python train.py --n_layer=20 --d_model=448 --n_experts=80 --experts_per_token=8 --d_expert=96 --d_shared_expert=128 --activation="squared_relu" --moe_layers=[2, 3, 4, 5, 6, 7, 8, 9, 10, 11, 12, 13, 14, 15, 16, 17, 18, 19] --n_empty_slots=20 --router_score="softmax" --normalize_top_k=true --routed_scale=2.5 --balance_loss=0.0144 --balance_bias=false --router_noise=0.05 --init_std_router=0.00822 --lr_router=0.00043 --vocab_size=16384 --norm="rmsnorm" --norm_eps=1e-06 --tie_embeddings=true --optimizer="muon_variant" --lr=0.00169 --beta1=0.9 --batch_tokens=[32768, 65536, 131072] --seq_len=768 --train_tokens=634700000 --steps=10257 --dataset="wikipedia_en"
Below are experts of layer 2 (counted from 0) of a mixture-of-experts language model. Rows are named router (the router's row for the expert) and show model dimensions 192-255. Each number is 128 + 24 x the weight over its row's rms, rounded and kept within 0 to 255. Numbers have three digits each.
Before each expert's rows: a language model's description of what the expert responds to. This comes from a sample of Wikipedia text that the model never trained on.

# expert 33
What it handles: Blank table cells and words in headers, infobox fields and election or sports tables, such as Preceded, Released, Substitutes, Other uses.
router:095128094118129120099124185169123144111109112118105173194170124122113137098151127129161119147134129164078153100125150153152116152111104119155100139116126115115118124135102150101157125148137161

# expert 15
What it handles: Middle and end pieces of rare proper names and foreign words, such as Sanik-id-ze, Satur-n, Black-haw-ks, Final Fantas-y.
router:141120162113108185149156101141155126173157167130149102100133115103119162139105139114099159153112101135111086134109077161117153132124141145149138166090126153109117109139112126187135132069096187

# expert 12
What it handles: Indefinite articles and small quantity words starting a noun phrase after a verb or preposition, like a, an, two, several, one.
router:161118131108139100145094136125142149112146162153154121078103099132120093128128153123135119143113149161136173175126146143145135129156139122168141159082115154124115131129140163121108158110108083

# expert 0
What it handles: Commas closing an introductory date or phrase before the main clause, e.g. "On July 5, 2011,"; also year and number digits.
router:128094132148148105090106088120138065115125111118097149140156128147110104156138117086136107126206106106129142125115091103123128171108135166120109155151118136145140131107149120137122114169117159

# expert 35
What it handles: Common nouns heading a noun phrase after adjectives or articles, like medal, career, area, list, pick, unit, team, census.
router:115110097083119092068135166128083085145099146140140132143128128119100120125112136074138128092118085113121118126110161151170128125109153127147141121138145142164122123116123147150144140119158179

# expert 60
What it handles: Nouns completing fixed prepositional phrases like in view of, at length, in favor, plus election-table headers Candidate, Votes, Swing.
router:120122172123145129093133110142097122135098132110128137107116162119133114146106119101165114148097141141118107129143169091171138141090154171143108094163134102126127104146104113135152082154108129

# expert 57
What it handles: Mostly "the" after of or in, plus decade numbers like 196 and pieces following a capital initial in names, such as G-on, Z-ü-rich.
router:122143102120121110170113144135150093126151094144089133118115164146126136128137105154150142117107124124121148137124160115168066108092145089146139140138105099159144100110150121112141143149109148

# expert 47
What it handles: Paragraph and line breaks, title = marks and section headers, and capitalized words starting lines like Born, Location, According, At.
router:134136135120093150097148154104154171115122146113105155125105124140163144162174141133096111137094129136123162106141123112095106172149105129086150170138130121129132126120105110104134140138088147

# expert 58
What it handles: Wiki heading markers (==, ===), table divider rows, list dashes, colons after field names, and to after was or were (was to become).
router:104122124165125133178182086145167147130103146108107132128120159137162144126134129154118110107088139102128129132171117131139118134099143125141140090117126132084160103134100171146134097149128101

# expert 52
What it handles: The word of after nouns, especially that of, plus sentence-opening words like After, According, Following, and the following, Total, Candidate.
router:120108117127136126111171135092108098106121086144135138150119120145134129160130154110134159146117189110085169130112151128130125172105116135112120128102133121090127130102147078086160099144149145

# expert 27
What it handles: Tokens right after verbs like was, is or made, including participles, particles and capital initials, such as made up, was able, hosted.
router:110126109171118111146183116142150145139114151117123126124084158098166180081135112128131145102123154116148160102176141147147149115101137156120128088148115160108135100121138156148109115133135132

# expert 3
What it handles: First pieces of split words, often Latin-style prefixes after articles or hyphens, such as inter, sub, trans, dis, un(conventional), ad h(oc).
router:102119122134120106130159109114121113141141093131125132136136176149160110126135075101132147116107122122138109094177156164133160160091165117130143144144155134139103101105086136118152130124162170

# expert 7
What it handles: Opening quotation marks before titles, year and number starts like 201, 190, 100, and first names such as David, John.
router:135095139118155107112113099099155080118151121149146154161120163157181159129136108100167165106086186108103133134124131160108158172131139158122159101128119118146133105089111154093123089123156129

# expert 26
What it handles: Function words joining phrases, mostly of after a noun, plus commas, and, to, for, and opening parentheses or quotes.
router:148135126128112126137172123145137149094134129144129127179089133141142132140093141123130160156079151113102153112100102177108139155131157165152136064065133138154122107117112152126149111149155137

# expert 40
What it handles: Word-internal pieces, often in personal and place names (Allyson, Butler, Butulyan, Ulan-Ude), plus commas, digits in years and words like later, addition.
router:122107154104123178098141096142090112087093130129123170096123097132088142079134127078127163117132136168108133113118142120145142143055127129145089113104096138099130149150135136139166125140055128

# expert 6
What it handles: Finite verbs and function words right after a subject noun phrase, such as have, was, were, and; also table pipes after titles.
router:142115101125135111147120145120136143133122151110119119113124135136136162108118123171133107118144112085155126145110093165128149086144158125166135100105175144142125115114129108148129140102171112

# expert 25
What it handles: Single letters or short pieces inside personal and foreign names in lists and tables, such as Moh-d, Muh-s-in, Hanaf-i, Cro-ok-er.
router:145108132137139148168098131136179109123130099145137105051089111103153135093134143109146135148150118164150198165091114115136123149088125151168130149126146100118133126158108126159120139093107118

# expert 50
What it handles: Slash and invisible characters in coordinate strings, table pipes, and second syllables of names, such as Chol, Chace, Kandahar.
router:149138136120100129128124123131101139118138099136095153112120124114076172133126118103111152159151121163152117146123099161115144109082151123104100151101108113103142134140148173132108139121050126

# expert 2
What it handles: Digits, number pieces and units in tables and stats, such as 000, million, km, 18th, kg, with table pipes and N.
router:126162136134122089127125119127176106123155121125105138053130158126112111115165139147128160141123126108111104146110094113127141156128128129136120102072129123142126099138148179155132126141119131

# expert 38
What it handles: Conjunctions starting a new clause or list item, such as and, or, but, so, although, which, mostly after a comma.
router:103112131125112152114082155075118104138159134125121130093141093138169129118127111085143104144129123136105129130143127113156092134111153118111113144108114095142128098124152169055149107149073139

# expert 10
What it handles: Line breaks and pipes ending table rows or list lines, plus function words and adverbs such as also, only, still, never, have.
router:126149126108149079122090113118137139111108141103114138111112111138143118105104100108151136141154134136095121156114126131133172114143133169102153136132151101118112180111132089142148119131128120

# expert 63
What it handles: Nouns completing light-verb idioms, such as took advantage, took part, took place, plus names and regions opening lines or cells, such as Northern, Chicago, Francis.
router:117107130130125112097122121094150130127146125142109098139126085135137149154142140159102159114144119124145116136142160122102191134141077133111139175130137161064119131120112106151112109101169139

# expert 20
What it handles: Inner and final pieces of rare words and names, such as anaerobic, Geometry, -ville, -shire, -aceae, -ological.
router:127145154140112165153127098108073191155137135095161163173157091143140136162141131144086097148143100129147149087163117165104103123126139102144094139170120124145128122129113127137137158093122143

# expert 18
What it handles: Final pieces of names and foreign words (Baháʼí, Moisés), plus number-and-unit tokens such as 000, million, years, ft.
router:141152164136118095102108138114114152097141138118177115106087128168092155147108134120115148162084133147143138148112134096102116104114142145099146139128119136085119152137157140131137130146103101

# expert 17
What it handles: Bullet dashes starting infobox or list lines (- Country:, - Genus:), and capitalized sentence-initial pronouns or prepositions like He, She, In, After.
router:052124094140103152147139116087171104148125119130166112101103223142135159124149121155156128106117107151125166129140126101177110124101113073130126160160103117157140131144103090068111103132125096

# expert 36
What it handles: Heading markers == and === closing section titles, table pipes in election results, opening quotation marks, and articles a, an.
router:136113133158152087108151087134129090111144156151197118121160146153142105143089086090145127115118157103149143109119140155111196126117207184082166094114095157133123093127168165100127115141170122

# expert 11
What it handles: Mid-word pieces of foreign or unusual personal names (S-em, S-ae-ed), plus table pipes, spaces and digits in sports or numeric tables.
router:110138102110143137091097196166148125123104089145105137143103173141103096159099122134143135128116128144147143168093128105134112112119134145128122127135126096120147115127136137108122095123148132

# expert 19
What it handles: Main verbs and auxiliaries after a subject like he or which, plus place nouns: has, won, began, intersec-ts, State, University.
router:145102144152136138139129115134118091149138130131127133118150094110141096106138096104149150152127115127127128128112125166120193127156148139119137090125172115175126136061150116122121144081157157

# expert 59
What it handles: Closing pieces of words split after a short stem, like incap-able, ab-road, Cucam-ong-a, -bed, -fied, -apped.
router:144113126113137145129124108098113134106126147142142110139123095135093153151088159165138113099168115101115119105160130129120137088173116118062153156124125120081129149156139121130094096121113095

# expert 9
What it handles: Tokens after numerals: units, ordinal suffixes, months and "later" in time spans, such as km, nd, October, three years later.
router:129113138187154136090170190154139148174109128114073162174104135119127078113174149151136119115112126122148119112098127096141122149115104131147093134118124119169123108110135116161137093141177157

# expert 22
What it handles: The, his, its and similar words right after prepositions like of, from, for, plus relative whom, infobox labels (Preceded, Nominated) and years.
router:126105153116140114105145159167106132102132149134088123108124142140149104146137133128136136180103146154120144153120162143171086126114099142141146101166101114145120147116117142150151086159101144

# expert 4
What it handles: Word pieces inside personal and place names after L (Lal, Lorna, Lantz, Lalitpur), plus table pipe separators and list connectives like of, and.
router:121128132099126093092106062164058091144128148140135144131118106104147114142122117135126164078110129129105094145131122170139132126065167155135146129122121140146123124070153139118157103127143186

# expert 37
What it handles: Sentence-final periods before a new sentence, and last pieces completing words, such as Coven-ant, en-ough, dis-aster.
router:150124136148109115151146095147119165138128165123180139121125146105075131130148170138121084087138155120120098100135158182074148083137098132135107083123117153111124139107121109164173105137118138

# expert 46
What it handles: Nouns closing coordinated phrases (and time, and year), table header words like Year, Apps, Length, Species, and numbers in stats tables.
router:111143185163128141145127129095140154125177139088113150076154160135150114143163120123148138111151146155110114131151151120180112189092152129131114103128099114125124110125136145090165118163110150

# expert 31
What it handles: Digits, commas, closing parentheses and ordinals inside numbers, statistics and ISBNs, plus mid-word pieces like bet-r-ayed, Satell-ite.
router:149110128120116177126171152103135125165129126113126108155108118095096130084136132121121115138122131106106118099124113093105096132157086107113128146113127121149127140127146109150129161133075103

# expert 42
What it handles: Relative pronouns and prepositions that follow a noun or verb and link clauses, such as which, who, whom, that, between.
router:131126114110135104109139180136162104111113161137130105152140109137150137154157133170146108114105165110102125156118123117141128157180111134123132122139199154134129147127144124135120159151147124

# expert 61
What it handles: Periods ending sentences, closing quote plus period, and line breaks before headings, also abbreviation dots in Mr. and St.
router:142123109095114108095129101139129108110116100168155126120131144109170082133142141119154095141115107129142137147105149160120070096135113140200158109151110052175115130130135078106113144125114143

# expert 29
What it handles: Full stops, paragraph breaks and the capitalized first word of a new sentence, such as The, He, However, often where spacing is missing.
router:144098132132161150144137142090139098129099140131197105160119114140167113161164142107135096117140124157166102117117134121174080130162081130097127140147118075144149097104150105115108122131114147

# expert 30
What it handles: Line breaks, list dashes and labels in infoboxes and lists, e.g. "Location within Alberta", "- Kingdom: Animalia", section markers.
router:160194151121123125097082114130133145117146157114157123090106168142127122102099128117103133112144108132148153178121119170132161129106186109163151074128164136131133128122106106123137124122152094

# expert 14
What it handles: Scattered words after descriptors or in list entries, such as medal, medalist, century, later, first-class, titular, often after American or Scottish.
router:118109125118114089116130114122098061157128137134096137139152148097149156139118093101151131116131101110130115122107181178170144132128153135164168145151141139199136139096130122122145132126147182

# expert 51
What it handles: Words opening a new sentence or clause, mainly pronouns and connectives after punctuation or line breaks, such as He, She, It, but, with.
router:111123139163114135157146145089150105137125103116142098142162178149098114100185124138152102112110121158113124134145149097170150166124115100069112142160107107111140159112158099094106147145125102

# expert 44
What it handles: Closing pieces of words and numbers, such as -idae, -ensis, -ers, -burg, %, the ″ seconds mark, decimal digits.
router:168140122103129110128104118142105152118138131136125100114132107127093148079118134123111113128156106137163098114106081061119072100147156106097114132129155130094130139132134122110149162130102110

# expert 45
What it handles: Function words inside fixed phrases after as, to, in or by, such as as a result, as well as, also, respectively.
router:118121137134129122123116153156141092105101151118108141066095167170167199095127093101128191167093142158138146170132145129170136139060162124149119133131122138083120151158130180138177101139075134

# expert 41
What it handles: Individual digits and number pieces in years, scores and tables (000, 500, 2–1), plus some odd mid-word pieces like Po-z-oblanco.
router:141112144109135128103155170145145150136150104104126137156132167138138102118145163190143149132153095092135106134154116118142125153144154079083179149119110098152139115124146122148096131131149130

# expert 48
What it handles: Plural or noun-suffix word pieces ending a word (regim-ents, stat-ues, -ations) and the full stops or commas following them.
router:125126139107129148148120151121096154106135141116115101147141103117093116134140129146105090207125109151160142063083104113107079124136118134131119090147127143170109144121111089125142202149156121

# expert 43
What it handles: The word the, and similar determiners or ordinals like first, second, after verbs and prepositions such as was, of, in.
router:110121102139107107091145111157145120179111128132100121081117136121187124138126129143129157086085155113174130124136153109141154172115136149112172117122103155108144116117131156181119102092165123

# expert 54
What it handles: Mostly the word in after verbs or nouns (finished last in, resulting in), plus century digits of years like 197, 194.
router:125149161108131135111093105193143084120142093137152113110089136097096141094168132131126184097146134175087060146124076124146162148087098150133135162134124151114138127152154117165164135144066159

# expert 53
What it handles: Opening parentheses and brackets, conjunctions and relatives like and, but, which, where, because, plus prepositions and table pipes.
router:118126142125156114139094128116110102130146155124129135103161117166145194149115118146127096109143115086151113158118118160154122110111163109126120110053133129163143088097131156155140132123148132

# expert 49
What it handles: Commas, periods, closing parentheses and units right after digits, as in 1974), 8.7, 4x, km, million, BC.
router:139120144145137096170134194134137108145148120129058143146119128098143114128152134160164098178124145112172124117113122089175109135152109131144128156145159145183116142119123115096101119134172108

# expert 24
What it handles: Objects and determiners right after a verb or preposition, like him, them, the, its, and particle out in sold out, found out.
router:130128143106135104095141104130152138143179176148107119102150101145127088114148149140152163131122138124151105160112139144160147148161136156094116169170105172128124126109146134118136132155173112

# expert 32
What it handles: Common nouns after the, a or his, usually followed by of or in, such as film, team, album, government, structures.
router:094138100109131091108144146110106106123121136139142108152140100139122094146159094105100152098125124127110112116123157111154117139094134101116144132134159179134124104113107128105142155117163140

# expert 13
What it handles: Word-final or mid-name pieces in foreign names and titles, often after a capital, such as De-but, Le-af, Levo-č-a, Corre-o.
router:131109118122145140139110133159124145113104091136164132097121134147129119091098149149113138110174125153161190113145153136118080100139154102138056151137155143075138122147146160135126127097056107

# expert 62
What it handles: Later syllables of place and proper names, such as Portadown, Chadbourne, -burg, -ville, -sky, plus -ment and -ted.
router:148200142124167144169092105103104171102156126117167097134126103155111138115122162149066120139178119131125139137148066107108118138152110115095153135089181115088098138134140126112108168136136111

# expert 55
What it handles: Prepositions and name particles such as of, by, de, von, del, el, plus table cell separators and measurement units.
router:158100110154118106100140141128107089138141130144114153148124151111143078090143108090138162117133140094135109089127129180133168149111181140158126113138116181197117157092124131139131117144192146

# expert 5
What it handles: Word-final suffix pieces closing a split word, mostly verbal endings like -ted, -ating, -ized, -ed, plus commas after years.
router:162119150145112167156136169124123112093126158133147127120115122120104098127133151149137137139163142151117169113134134177094149128127099155144136097132110149159140176122096137138116129140122104

# expert 56
What it handles: Line breaks and == heading markers around titles like History and Cast, table separator rows, and See also.
router:128150136127128116152107132111131115095158139148138083187148128129127103138102147138151104109120137116115119112135120136103126081167152147098159068095115144120136114109134136098143108136128096

# expert 1
What it handles: Short letter pieces inside words and names, often after a capital or h, such as sh-ake-s, scr-ut-inise, B-ayl-or, Genus.
router:150130155088142157111126118148099105113094104156127118127116148157108110133127136142120136089118115153151084161121098125118142121129142123083165137135116084097158148144139128163075136112117124

# expert 21
What it handles: Common nouns or noun starts following the, a or his, plus table header labels, such as respect, ability, security, Goals, Elevation.
router:086096079096138110097171128146112110151150093157132142176114145128130083145114132066115133109095151085097129079087184122146113121126123108116149136148091130120140113113140120090103126110144139

# expert 8
What it handles: Second words and endings of multiword names, such as States after United, York, Angeles, Carolina, and Federation.
router:155127103161132115089138127131085126152098130138133176162138123081128156117081132156141078165110116079111125149092163147111123126142106166182120123121086131149127151126137120150138156092139163

# expert 23
What it handles: Middle or ending pieces of proper names and words after a capital-letter start, such as Jar-ed, Par-ed-es, York, Mark.
router:141146123070105101131097093161108133125131105137107132116144120112110104132150138140133124136160104133101125098142137142120129128106124056137120142146120105166145113132084156124126141129062124

# expert 39
What it handles: Second parts of hyphenated or numeric modifiers and units, such as four-time, six-seat, 19th century, km, handful.
router:134109115141146119079181175141129125175159101135116132087117111077132074143138125105151128115134132089153119117111145103147108123129102167123127149130114116147121127115129115154103116136153086

# expert 28
What it handles: Word-ending suffixes (-ened, -izing, -ously, -ties), hyphens in compounds like decade-long, ellipses in quoted speech, and some table pipes.
router:123140121149122152177163137154138177135134117120142124184111094120138112123193143094145109108149144118102104111139092127100136132147085151128104114170124159130134143146114109093137146144134095

# expert 34
What it handles: The first token of a new line or sentence: table row pipes in election results, list dashes in infoboxes, and openers like In, After, It.
router:074131128117108126216079118097149126140148154097107138056130112155155167125140136144136109144146142104163144130138121111194102154120121099096127100084115123112137116117147128097148138127094087

# expert 16
What it handles: Short word pieces inside longer words and surnames, such as on in Electronics, ma in Verma, ran in Curran, CO in UNESCO.
router:113139121095141158107071124099088170102136137131109125146146111120095120096082167148097103141102100149120135141141107122086119090173105104172145132090150123156111094136099098105150144124140148